Experts of a small language model.
Size: 10 layers, width 160, vocabulary 4516, 14.5M parameters.
Below are experts of layer 4 (counted from 0) of a mixture-of-experts language model. Rows are named router (the router's row for the expert), up (a neuron's input weights, with its number), down (a neuron's output weights, with its number) and show model dimensions 0-159. Each number is 50 + 12 x the weight over its row's rms, rounded and kept within 0 to 99.
After each expert's rows: a language model's description of what the expert responds to. This comes from a sample of Wikipedia text that the model never trained on.

# expert 59
router:33 69 41 54 65 79 51 36 43 53 48 53 67 53 32 34 45 67 44 49 54 47 46 17 75 82 46 57 67 52 37 28 43 26 51 59 48 49 50 44 29 49 78 48 51 47 59 58 57 71 52 53 44 37 51 38 43 55 45 34 56 39 52 44 51 52 37 35 55 60 50 47 62 53 50 44 43 47 51 49 53 48 62 61 43 36 52 39 67 57 61 42 44 55 53 53 76 47 55 58 50 57 49 56 51 58 45 30 56 27 35 63 71 50 55 55 27 45 52 38 65 70 45 79 48 60 52 39 20 61 51 37 46 52 56 43 65 40 57 71 54 56 50 63 44 65 93 57 44 53 36 53 60 46 50 39 45 42 60 44
up1:48 64 40 54 55 74 55 45 23 46 60 79 66 45 53 25 45 49 36 66 57 39 57 45 45 30 56 50 35 43 43 64 41 35 52 33 47 49 43 35 46 43 61 65 38 53 47 62 44 61 51 59 56 51 48 55 48 48 47 59 53 32 45 60 43 56 47 27 33 49 34 57 50 60 45 54 39 52 49 42 39 49 46 50 43 47 40 37 40 51 47 52 69 67 65 38 32 51 57 54 50 46 71 26 29 42 38 40 60 69 59 62 50 72 56 53 27 24 37 43 56 41 40 47 42 70 56 50 76 68 48 44 58 68 33 46 55 29 69 37 45 35 75 78 53 39 55 48 62 63 31 31 45 56 55 25 42 35 44 54
down1:54 28 42 61 30 34 49 45 70 48 52 43 30 39 37 53 51 52 41 38 44 53 17 36 54 45 47 52 30 68 52 45 38 36 51 42 44 57 61 78 29 41 40 47 35 37 23 36 55 57 64 52 50 43 56 33 45 40 48 56 37 71 62 49 39 41 46 55 54 44 52 53 50 41 56 60 56 38 63 53 53 48 58 46 17 39 62 46 50 68 34 33 63 65 58 65 67 64 37 37 48 48 24 57 60 34 54 66 45 47 40 55 48 60 40 51 46 62 52 37 60 33 53 21 73 47 55 25 35 49 58 74 44 47 67 40 58 41 49 68 67 50 41 49 27 47 35 68 46 43 48 52 47 36 38 44 64 43 62 53
up2:35 65 29 71 38 64 46 33 67 46 43 58 44 48 50 55 56 52 29 49 59 55 54 36 63 62 43 47 37 56 57 60 62 40 61 79 43 53 62 46 35 58 42 51 42 58 60 46 51 35 66 62 44 54 33 49 64 69 65 36 60 55 56 46 64 54 48 51 44 84 45 40 43 44 61 62 80 42 81 33 69 61 56 46 24 53 46 52 47 45 41 60 49 46 32 57 25 51 74 31 26 73 49 32 55 32 52 54 58 66 56 51 60 41 64 52 39 46 28 36 50 50 50 41 41 58 72 39 47 50 57 57 62 78 55 55 45 39 48 70 44 42 49 60 38 53 43 46 54 44 55 44 59 38 37 70 64 44 46 43
down2:65 47 44 53 86 43 55 69 68 67 46 74 39 46 58 39 77 48 39 51 59 29 47 22 64 49 44 48 37 44 59 38 33 67 42 63 54 40 63 31 50 35 54 41 48 43 52 54 62 69 13 43 60 39 39 50 45 57 38 63 51 43 67 71 64 53 42 55 48 51 73 62 67 57 85 63 55 42 47 47 45 58 45 56 56 66 63 44 53 50 53 55 52 39 43 51 76 55 42 63 35 46 33 40 47 38 37 45 54 52 52 64 60 55 60 52 57 62 52 61 61 34 47 34 61 65 65 41 52 41 39 51 51 36 63 51 66 57 58 37 50 59 69 49 61 70 45 55 74 50 24 60 46 42 53 52 43 60 53 43
Description: Pronouns and function words. Relative and demonstrative function words like that, which, who, it, they, every in explanatory prose, plus closing $ in math.

# expert 20
router:39 50 51 26 59 58 54 44 48 58 51 40 35 40 31 44 38 50 53 52 31 42 65 39 51 58 60 58 43 74 47 55 54 44 34 72 55 57 45 66 48 43 66 33 48 37 52 37 65 64 61 60 38 43 55 47 31 81 62 49 59 37 13 20 47 52 35 36 54 42 42 40 41 56 58 55 31 38 63 29 56 42 59 38 41 52 59 43 50 59 47 47 31 24 55 45 61 30 45 50 37 55 46 54 62 57 56 44 44 60 38 48 65 36 75 51 38 36 37 38 52 53 45 57 46 47 19 53 51 65 60 53 68 43 43 60 68 35 62 53 43 49 62 62 57 49 83 51 50 36 58 47 50 53 55 27 44 42 25 57
up0:42 57 76 47 71 43 56 46 33 42 42 36 34 56 49 34 48 69 59 48 56 52 67 46 57 53 70 56 44 38 52 64 37 30 56 57 45 57 49 53 59 60 44 44 56 38 40 28 42 38 50 53 61 66 52 51 62 57 75 68 58 73 57 44 33 45 41 48 29 35 43 46 57 41 64 59 44 26 62 60 38 39 37 52 45 48 66 62 69 54 53 53 65 32 52 33 79 59 51 49 07 54 56 51 35 51 37 55 63 36 36 46 58 79 67 54 64 42 31 27 52 27 62 58 46 42 59 64 61 43 52 36 58 57 41 64 48 44 67 48 54 70 55 53 54 37 54 47 61 49 37 39 38 35 47 39 59 52 54 47
down0:29 60 44 42 70 53 42 46 53 80 37 52 22 70 63 48 48 51 41 45 43 41 46 55 49 35 75 60 44 66 46 49 56 39 46 44 34 58 41 46 42 54 56 63 28 61 43 53 52 49 56 42 56 51 54 53 70 61 40 58 38 30 66 50 60 54 40 47 42 48 43 48 58 31 49 21 73 43 75 37 61 41 66 38 54 33 60 37 37 51 59 51 36 59 73 43 39 58 49 49 61 62 42 66 57 53 47 40 47 58 52 26 31 64 57 47 45 46 51 53 50 54 39 57 31 24 46 40 47 67 44 53 47 67 29 57 70 44 04 55 54 56 66 54 55 26 68 65 44 52 56 49 48 58 47 41 57 52 36 48
up1:28 43 71 40 67 54 47 41 65 52 22 50 29 43 47 51 39 56 52 50 49 37 46 42 26 50 43 67 55 40 57 53 55 72 74 39 53 50 56 34 35 60 67 52 37 63 61 44 75 63 65 51 60 42 59 64 76 34 45 59 41 53 45 57 41 52 47 54 49 66 55 28 60 52 73 43 37 25 52 65 55 61 43 57 70 58 55 51 62 47 39 61 32 27 39 59 71 36 48 14 65 46 70 35 45 48 46 54 15 75 49 39 63 49 38 56 53 52 45 52 41 69 47 46 34 59 45 46 43 32 38 47 51 43 55 40 54 44 58 49 50 49 43 37 44 61 54 57 47 65 43 60 60 49 55 36 56 40 31 54
down1:74 65 10 51 46 67 45 58 31 50 57 46 65 42 34 67 50 52 40 48 47 25 57 62 49 71 51 58 68 57 57 71 59 44 37 47 40 57 39 56 38 43 43 43 55 50 47 52 30 46 38 55 33 36 47 44 62 35 60 53 39 59 65 41 45 57 49 40 57 37 57 50 38 28 44 67 32 35 36 54 40 41 47 43 51 41 33 65 30 57 40 50 57 36 36 61 61 44 58 47 59 64 37 57 51 65 43 43 72 31 60 65 45 41 85 74 47 50 41 49 51 24 59 61 56 56 51 59 69 41 51 50 46 31 42 57 40 55 61 67 22 54 49 70 44 45 54 33 61 65 63 46 59 63 48 56 59 43 55 34
Description: Infobox colons and pieces. Colons after field names in infobox-style lists (Format:, No. built:), plus mid-word pieces and units, such as ph-l-ate, °, lb.

# expert 43
router:31 63 54 48 58 73 42 33 45 55 39 55 60 40 37 40 44 38 40 48 34 67 47 39 62 41 57 67 48 62 18 42 61 04 49 70 39 38 57 50 40 45 70 31 39 53 51 37 33 76 55 66 49 51 54 44 40 53 60 38 66 45 37 36 59 39 38 52 75 60 51 44 42 50 70 49 40 54 46 59 66 54 55 51 29 60 54 42 34 87 44 58 64 47 65 54 53 35 46 60 37 34 45 75 51 55 43 49 48 45 36 50 44 36 48 51 44 35 35 49 45 52 42 70 42 52 28 50 38 63 45 55 44 35 42 53 56 57 50 60 45 66 63 74 60 59 50 71 65 52 41 48 47 52 51 43 39 47 38 59
up4:57 38 47 53 52 32 26 60 53 33 38 53 56 48 40 35 37 41 60 55 43 43 37 34 58 18 53 86 52 56 35 50 44 57 62 61 60 47 49 57 45 52 55 69 56 53 50 71 39 39 55 74 36 34 51 60 44 65 63 60 45 38 37 67 42 45 58 41 55 68 47 67 34 57 61 66 40 57 50 54 50 49 68 47 43 48 47 29 39 73 43 45 53 73 53 37 62 49 44 45 46 61 43 66 41 30 60 48 39 21 28 49 56 70 43 54 57 45 37 48 08 64 55 44 47 63 63 43 53 37 50 34 65 74 46 53 38 61 67 36 50 47 62 52 38 52 52 50 54 40 38 44 40 49 42 54 43 41 61 73
down4:47 52 32 47 71 35 44 55 63 68 62 46 32 71 64 65 19 70 49 42 64 60 56 71 30 66 53 28 56 60 45 43 41 64 53 43 39 57 60 46 52 37 46 55 67 50 54 63 71 54 42 52 62 41 50 37 72 37 31 54 51 70 43 51 54 43 59 47 49 63 57 29 60 57 44 41 37 34 58 61 39 64 19 55 64 34 51 47 57 44 37 28 57 42 62 59 27 38 59 57 54 68 58 41 52 66 65 31 63 78 67 49 43 43 54 45 58 58 55 55 58 72 46 39 35 43 53 60 45 52 55 64 61 36 49 59 63 29 43 51 58 56 28 43 56 46 41 41 49 46 64 41 50 43 74 42 42 59 44 37
up5:59 55 71 62 59 76 42 41 57 74 31 55 56 59 72 60 41 45 35 37 51 39 51 43 47 41 57 55 61 56 81 58 47 36 44 66 51 34 50 47 42 27 36 43 44 34 38 56 68 50 59 64 60 67 43 61 47 34 47 33 78 48 18 41 29 60 34 38 41 40 41 41 67 61 30 47 54 69 38 39 42 71 63 36 43 62 42 52 65 65 54 57 57 70 55 70 69 60 49 54 65 60 48 77 58 44 55 54 48 42 42 41 42 47 78 22 46 62 42 51 50 54 39 39 31 55 55 44 48 57 39 44 52 59 63 59 52 57 51 53 46 50 59 62 50 66 44 59 42 34 57 40 58 62 58 32 52 47 48 54
down5:36 69 57 29 66 62 50 54 44 22 53 47 58 55 58 40 42 52 43 47 55 46 44 43 54 48 37 46 52 44 46 53 87 61 45 42 34 52 49 58 56 44 53 53 57 61 69 51 47 32 53 50 41 31 56 52 43 48 73 56 49 62 34 68 69 58 66 60 58 62 48 49 90 54 40 33 59 51 43 32 40 39 49 26 38 47 48 42 43 56 64 67 59 47 50 31 66 57 60 65 54 49 45 47 47 49 27 42 65 57 55 37 63 46 40 56 48 63 48 54 51 42 49 29 59 40 65 43 60 49 76 37 68 52 47 27 57 57 60 32 55 37 55 34 47 27 44 23 39 30 60 73 46 51 32 41 64 37 65 32
Description: Initial w/f pieces and connectives. Word-initial w, f, sk, sm pieces after "is", "and" or commas in plant and animal descriptions, plus "-", "with", "and".

# expert 58
router:58 47 65 35 62 51 58 44 40 65 75 71 73 48 41 52 53 53 43 52 60 62 53 54 34 51 41 48 60 58 28 48 61 46 52 65 37 44 60 47 30 51 58 41 56 43 81 41 39 75 41 65 58 47 70 48 53 52 59 50 55 65 34 51 36 40 52 48 59 71 37 24 50 51 74 27 48 62 57 51 66 67 48 35 50 44 47 40 51 71 36 40 50 48 50 57 66 47 71 42 20 66 52 69 24 48 38 37 45 54 52 48 48 52 41 73 45 46 33 61 33 59 32 46 68 46 51 39 51 51 44 44 55 34 20 63 56 45 44 61 45 57 54 56 48 59 59 52 63 29 36 53 62 70 63 49 26 52 50 61
up4:41 42 56 39 51 40 48 49 60 54 61 61 51 70 44 46 70 60 50 54 60 50 59 56 29 35 60 53 49 83 46 56 37 44 49 54 78 57 36 40 43 51 59 39 53 62 75 62 35 48 26 49 51 50 40 45 25 39 82 46 62 61 58 56 41 45 69 47 57 51 44 36 50 58 49 36 51 82 75 70 60 42 58 39 48 49 53 28 46 50 36 47 38 59 58 50 42 68 43 42 46 50 40 51 37 48 38 55 48 26 44 53 24 51 64 38 47 31 53 52 29 48 46 72 35 38 69 56 55 49 20 36 41 43 64 59 54 43 43 73 37 28 58 64 45 56 55 59 47 34 58 65 50 50 42 53 53 45 50 32
down4:53 49 50 58 45 34 26 60 48 62 61 34 51 36 48 44 46 65 34 61 56 53 65 40 71 48 49 46 30 48 25 52 54 82 42 40 52 51 50 39 39 48 52 51 45 38 57 31 57 59 55 22 35 42 61 58 62 78 55 56 62 57 65 58 39 25 36 65 58 42 63 39 36 38 53 38 34 79 65 47 46 54 24 51 43 56 59 60 49 68 46 45 49 41 54 30 28 38 39 32 40 47 42 67 54 47 27 81 81 58 34 53 59 46 44 46 50 45 46 45 46 51 46 73 52 46 58 43 53 54 68 64 54 59 50 52 50 71 50 46 39 51 41 48 42 57 49 64 62 52 58 39 72 55 53 70 62 48 64 57
up5:57 55 50 51 35 71 79 66 42 47 48 64 52 54 57 74 51 50 48 57 53 65 65 54 44 49 24 58 56 36 41 46 18 55 58 61 36 32 51 31 28 37 71 59 43 44 59 27 43 59 64 58 45 47 55 66 70 55 60 69 51 54 42 69 47 51 67 63 39 43 58 34 61 46 55 34 41 31 53 59 52 75 56 34 63 55 45 72 70 64 56 44 32 52 39 37 46 48 51 57 38 53 78 29 49 65 42 61 53 68 40 38 59 34 56 65 42 60 44 72 43 51 50 57 67 62 83 46 42 37 45 59 57 41 55 60 52 42 48 47 65 59 34 50 45 54 46 61 56 50 70 45 54 60 55 47 44 58 37 54
down5:42 57 61 50 60 54 80 47 43 66 35 61 52 54 46 62 40 20 49 53 40 48 50 69 53 40 47 71 38 46 51 64 43 36 70 65 33 76 74 52 49 58 47 34 48 49 62 67 41 47 41 48 45 40 31 43 36 36 66 50 21 54 48 42 49 57 71 49 57 41 46 39 33 67 55 67 63 53 46 33 33 47 38 46 40 37 58 54 62 58 49 54 64 61 38 78 60 52 49 58 43 72 49 78 57 55 53 50 42 57 48 66 70 62 50 51 42 53 31 47 38 52 61 47 31 48 54 57 56 63 67 52 34 56 57 58 53 66 48 69 74 50 40 50 34 51 43 54 31 43 35 29 39 56 43 43 18 40 42 52
Description: Single consonant pieces. Lone consonant letters or short consonant pieces inside names and words, as in Kilburn, Tromsdalen, Colm, Wembley, bitten.

# expert 60
router:36 69 72 43 44 52 56 43 40 53 38 41 35 45 36 39 47 61 45 60 58 63 38 50 49 57 44 65 75 40 52 62 60 39 57 47 48 55 45 46 23 45 57 30 48 49 64 52 52 57 24 64 56 13 54 32 42 40 60 45 54 41 62 52 99 46 50 53 45 57 54 56 72 48 65 46 55 48 39 39 67 46 58 41 42 61 49 42 64 63 49 52 31 58 50 54 69 49 64 47 32 68 49 62 36 60 48 46 70 55 14 60 52 39 54 53 50 53 37 47 44 50 36 66 44 40 33 55 57 78 48 43 57 49 44 69 51 25 47 58 45 49 40 58 73 43 58 57 60 34 40 55 51 40 40 38 47 40 45 68
up3:53 58 54 50 53 79 51 43 49 57 60 20 45 47 67 23 43 61 53 36 45 49 47 56 49 62 46 57 58 44 39 40 62 37 77 27 64 55 55 59 35 32 45 70 67 55 46 44 38 73 29 45 40 51 51 54 32 50 53 56 48 80 63 44 62 75 30 52 58 51 64 71 76 49 57 56 39 35 46 56 63 66 47 63 57 57 46 35 45 44 49 36 61 42 57 41 41 51 51 38 42 57 59 38 44 60 51 48 44 45 40 59 39 39 51 46 54 44 46 66 53 36 33 48 58 55 44 40 24 69 43 28 60 35 56 80 69 54 58 28 66 38 44 47 66 46 34 57 39 42 37 40 50 63 63 64 49 33 54 61
down3:54 66 67 60 56 33 74 52 55 53 76 44 47 53 51 38 31 30 68 81 46 49 40 53 69 54 63 38 41 51 46 60 62 62 66 65 48 50 40 47 62 52 69 57 62 40 50 54 56 42 63 63 46 42 47 48 58 27 59 48 33 63 48 65 57 65 29 38 53 38 50 45 61 45 54 54 39 66 36 48 56 61 58 60 66 37 50 34 42 30 30 56 18 46 57 56 40 43 50 43 69 39 43 41 57 79 67 33 43 56 32 67 38 44 54 34 33 56 39 66 55 58 35 56 46 47 48 58 52 55 44 17 49 77 60 39 66 64 48 46 48 38 37 44 43 47 49 37 58 65 41 41 64 38 49 37 57 63 68 42
up4:73 48 75 31 67 54 49 39 53 39 40 30 37 50 50 38 66 62 56 35 58 47 28 36 68 57 63 36 24 61 59 47 57 47 55 65 66 63 53 60 48 45 38 31 40 55 58 55 63 48 51 46 52 49 61 63 42 57 56 31 59 37 49 57 64 85 62 58 49 44 55 56 61 46 71 32 61 65 43 58 50 57 44 50 28 63 64 39 39 41 57 48 69 48 23 57 46 33 77 48 38 67 46 54 62 31 65 51 54 50 36 67 53 72 61 30 47 53 41 43 56 35 54 58 39 46 44 53 44 50 57 38 43 47 66 57 54 51 53 39 38 55 69 64 67 42 57 74 62 34 32 36 42 73 51 53 47 48 52 69
down4:37 42 55 62 55 61 45 64 53 25 43 26 64 43 58 60 50 45 44 59 53 40 41 34 43 27 64 52 68 75 60 57 36 38 56 50 44 51 53 53 48 37 53 38 64 42 52 65 33 52 47 76 45 50 59 50 38 49 56 25 41 47 39 60 54 38 57 67 56 83 64 68 44 37 65 56 47 26 38 49 46 52 51 65 45 53 38 59 44 67 76 48 57 27 70 43 56 48 48 53 49 23 61 44 50 50 61 55 57 67 60 46 67 71 57 56 40 29 70 71 57 59 55 36 47 29 56 62 63 45 56 49 50 50 25 58 48 51 25 76 36 47 44 63 44 58 55 54 50 71 41 50 60 47 35 53 32 59 51 61
Description: Acronyms and codes. Capital letters inside abbreviations and codes, country codes like US, UK, ITA, FRG, plus en dashes and minus signs in scores.

# expert 6
router:53 50 60 24 52 63 56 48 49 45 44 65 64 28 43 58 47 80 54 39 52 58 47 49 76 40 46 60 54 41 43 42 68 43 64 58 46 51 36 46 56 38 57 40 66 28 58 35 63 31 44 45 47 55 62 36 44 54 68 42 66 54 54 39 51 27 39 53 56 76 42 52 68 54 56 59 48 52 38 38 56 25 58 30 54 58 47 51 57 73 39 34 54 55 54 44 98 51 50 40 47 57 57 53 26 66 68 68 61 53 50 61 52 57 58 36 36 54 38 50 61 67 38 53 47 31 48 19 49 71 48 46 61 48 46 48 47 43 54 73 47 43 48 65 51 41 52 61 55 36 37 67 76 37 60 52 49 48 43 54
up4:49 28 61 59 51 42 56 57 65 51 38 51 54 56 50 71 60 49 35 56 64 55 35 42 66 34 37 58 51 63 24 57 57 52 57 34 62 53 45 78 49 45 66 77 59 55 83 26 40 47 48 50 37 58 34 28 39 55 42 31 58 40 52 56 59 50 41 61 38 65 49 40 47 62 49 63 49 60 51 67 37 64 66 45 51 55 24 46 42 31 42 68 48 50 59 45 62 48 42 15 56 75 59 39 40 56 49 60 37 60 38 63 31 50 44 44 47 60 44 34 52 56 72 64 44 52 66 39 68 74 60 54 48 50 49 53 47 54 63 56 51 64 42 29 45 34 43 63 53 56 24 57 58 54 61 53 61 54 70 49
down4:41 26 50 72 75 65 64 72 60 69 59 56 47 30 62 38 60 48 30 52 43 46 44 39 40 53 49 39 39 58 50 58 33 57 58 40 39 34 47 52 47 48 38 54 66 64 48 62 37 67 48 55 35 62 45 66 40 50 42 43 51 67 56 47 56 71 61 53 53 57 66 61 26 56 65 63 62 37 44 53 51 64 50 30 56 55 41 45 70 79 28 46 31 56 52 54 48 32 61 35 40 52 54 71 29 39 54 50 60 37 55 39 60 35 44 44 68 74 51 57 23 53 42 40 39 46 54 54 43 21 44 58 45 32 44 50 47 34 34 57 70 23 50 55 59 48 51 54 48 36 45 38 47 37 42 69 34 63 41 49
up5:48 52 65 50 33 27 58 55 47 65 77 54 77 55 47 60 61 40 54 54 56 47 47 39 55 72 73 42 53 45 29 43 42 43 42 67 53 35 54 46 52 51 41 38 76 45 39 34 59 51 48 33 79 56 40 55 45 69 68 53 35 53 52 63 47 22 55 56 48 69 56 28 53 51 55 72 41 60 32 38 50 31 55 42 49 43 45 58 48 36 44 46 50 26 48 30 68 49 51 57 28 64 60 51 36 48 68 50 38 53 58 62 55 44 56 70 46 59 32 28 60 46 52 50 72 36 44 52 30 47 39 48 81 43 42 48 49 50 55 33 48 48 56 35 61 39 55 31 52 37 21 56 47 62 53 53 44 41 65 58
down5:33 53 36 33 54 77 72 52 39 42 59 45 58 52 52 75 43 48 61 60 51 51 56 40 64 45 49 54 63 39 60 45 58 44 56 36 34 27 73 53 68 45 44 70 55 51 51 37 33 59 62 50 53 39 56 54 47 38 37 49 61 56 50 46 51 44 36 53 56 42 31 26 69 36 77 52 24 49 70 53 55 54 53 47 49 67 57 48 42 42 68 54 46 57 49 59 56 47 40 57 39 51 47 38 58 60 61 53 51 54 37 49 54 34 74 33 52 51 75 66 56 66 41 41 71 53 78 56 55 65 45 52 33 49 51 37 42 57 66 53 41 66 69 59 41 67 43 28 30 72 66 57 45 29 55 31 71 66 64 42
Description: Abbreviation periods, short prepositions. Periods inside abbreviations (Ph.D., v. in case names), plus at, of, °, and mid-name pieces in tables and lists.

# expert 54
router:53 44 50 34 41 57 44 56 42 71 39 56 58 20 39 33 48 70 41 49 38 41 52 47 70 50 41 44 46 71 36 46 46 45 48 56 41 60 22 47 48 53 88 55 60 71 61 45 53 66 51 59 54 43 57 21 44 50 65 44 64 60 38 49 50 54 30 47 51 76 44 45 38 46 51 38 60 44 52 51 67 62 52 50 55 52 36 43 37 68 58 41 53 41 73 61 50 49 48 58 48 57 58 43 49 46 51 47 81 40 29 49 77 32 44 60 26 26 51 35 62 60 37 72 56 64 48 45 29 60 56 39 39 53 44 26 55 52 56 59 72 49 46 42 55 65 49 44 65 62 48 39 57 40 40 44 35 61 47 73
up2:70 16 48 45 53 38 47 65 51 48 59 28 53 23 38 49 57 49 66 59 52 41 44 69 65 61 43 72 70 43 52 41 50 58 21 55 51 47 41 37 68 45 44 80 40 53 60 43 51 32 42 48 47 63 47 54 55 57 62 67 66 40 64 47 78 55 45 35 36 48 45 32 66 45 43 36 46 38 53 46 53 49 39 51 55 49 66 45 60 41 57 46 48 65 77 68 40 54 48 59 59 66 52 39 36 63 28 42 68 55 62 61 41 49 46 34 40 59 49 53 28 68 66 50 43 42 60 55 66 49 71 47 67 61 58 59 51 52 52 58 60 40 54 44 67 34 57 62 21 56 30 39 33 53 54 65 58 50 38 48
down2:38 42 74 49 46 55 53 37 42 48 36 41 40 58 38 34 45 74 52 45 70 69 45 40 57 37 55 67 44 54 41 31 52 56 52 61 69 63 32 37 38 59 41 50 41 47 48 41 55 75 53 53 32 45 42 62 37 49 45 39 57 51 38 38 56 17 53 59 48 51 51 59 17 75 46 65 49 55 57 53 43 37 54 48 47 54 35 81 43 45 39 30 59 36 31 53 50 70 53 51 54 61 71 57 53 49 32 34 40 56 53 31 45 65 46 67 50 50 59 47 44 55 51 76 39 63 25 40 30 45 62 51 51 53 30 54 50 51 48 45 30 63 52 46 64 50 43 72 68 50 43 44 72 50 50 29 27 57 69 54
up3:36 38 54 55 18 42 46 44 70 69 49 47 46 31 67 41 51 53 34 49 64 60 55 36 39 48 66 45 51 64 36 46 52 45 31 41 61 38 38 43 44 47 38 67 40 52 60 33 48 63 64 51 49 61 51 50 26 47 77 37 36 42 36 62 60 62 56 48 45 29 46 47 62 51 41 34 55 51 59 70 61 57 69 56 43 72 38 49 43 47 53 50 62 49 50 46 45 72 39 45 58 69 46 49 60 59 67 20 62 45 32 31 58 66 43 32 53 30 46 45 46 52 32 60 53 66 27 50 34 34 64 45 56 45 43 53 41 59 54 71 57 40 62 62 49 63 51 25 52 37 32 39 57 50 45 27 19 62 51 49
down3:51 25 58 42 65 45 40 55 35 46 47 39 51 69 52 55 58 68 49 29 76 53 59 57 36 11 44 57 57 33 53 44 60 51 65 45 69 61 44 40 60 53 72 48 47 44 44 47 53 45 47 43 54 38 30 63 32 41 53 68 57 64 38 41 56 44 48 53 29 61 67 63 56 56 49 65 49 39 60 58 57 69 23 68 56 79 44 73 78 38 45 49 39 43 39 44 40 55 53 42 36 32 73 40 51 58 33 42 47 54 62 73 30 62 55 57 48 46 21 59 35 52 58 46 32 41 42 33 58 42 55 52 48 36 49 40 43 54 45 55 57 48 41 70 59 52 39 39 50 55 36 51 48 55 29 65 67 40 57 47
Description: Pronouns and capitals in titles. Capital letters and pronouns starting words in quoted song or book titles: You, We, My, I'm, it's, D, W.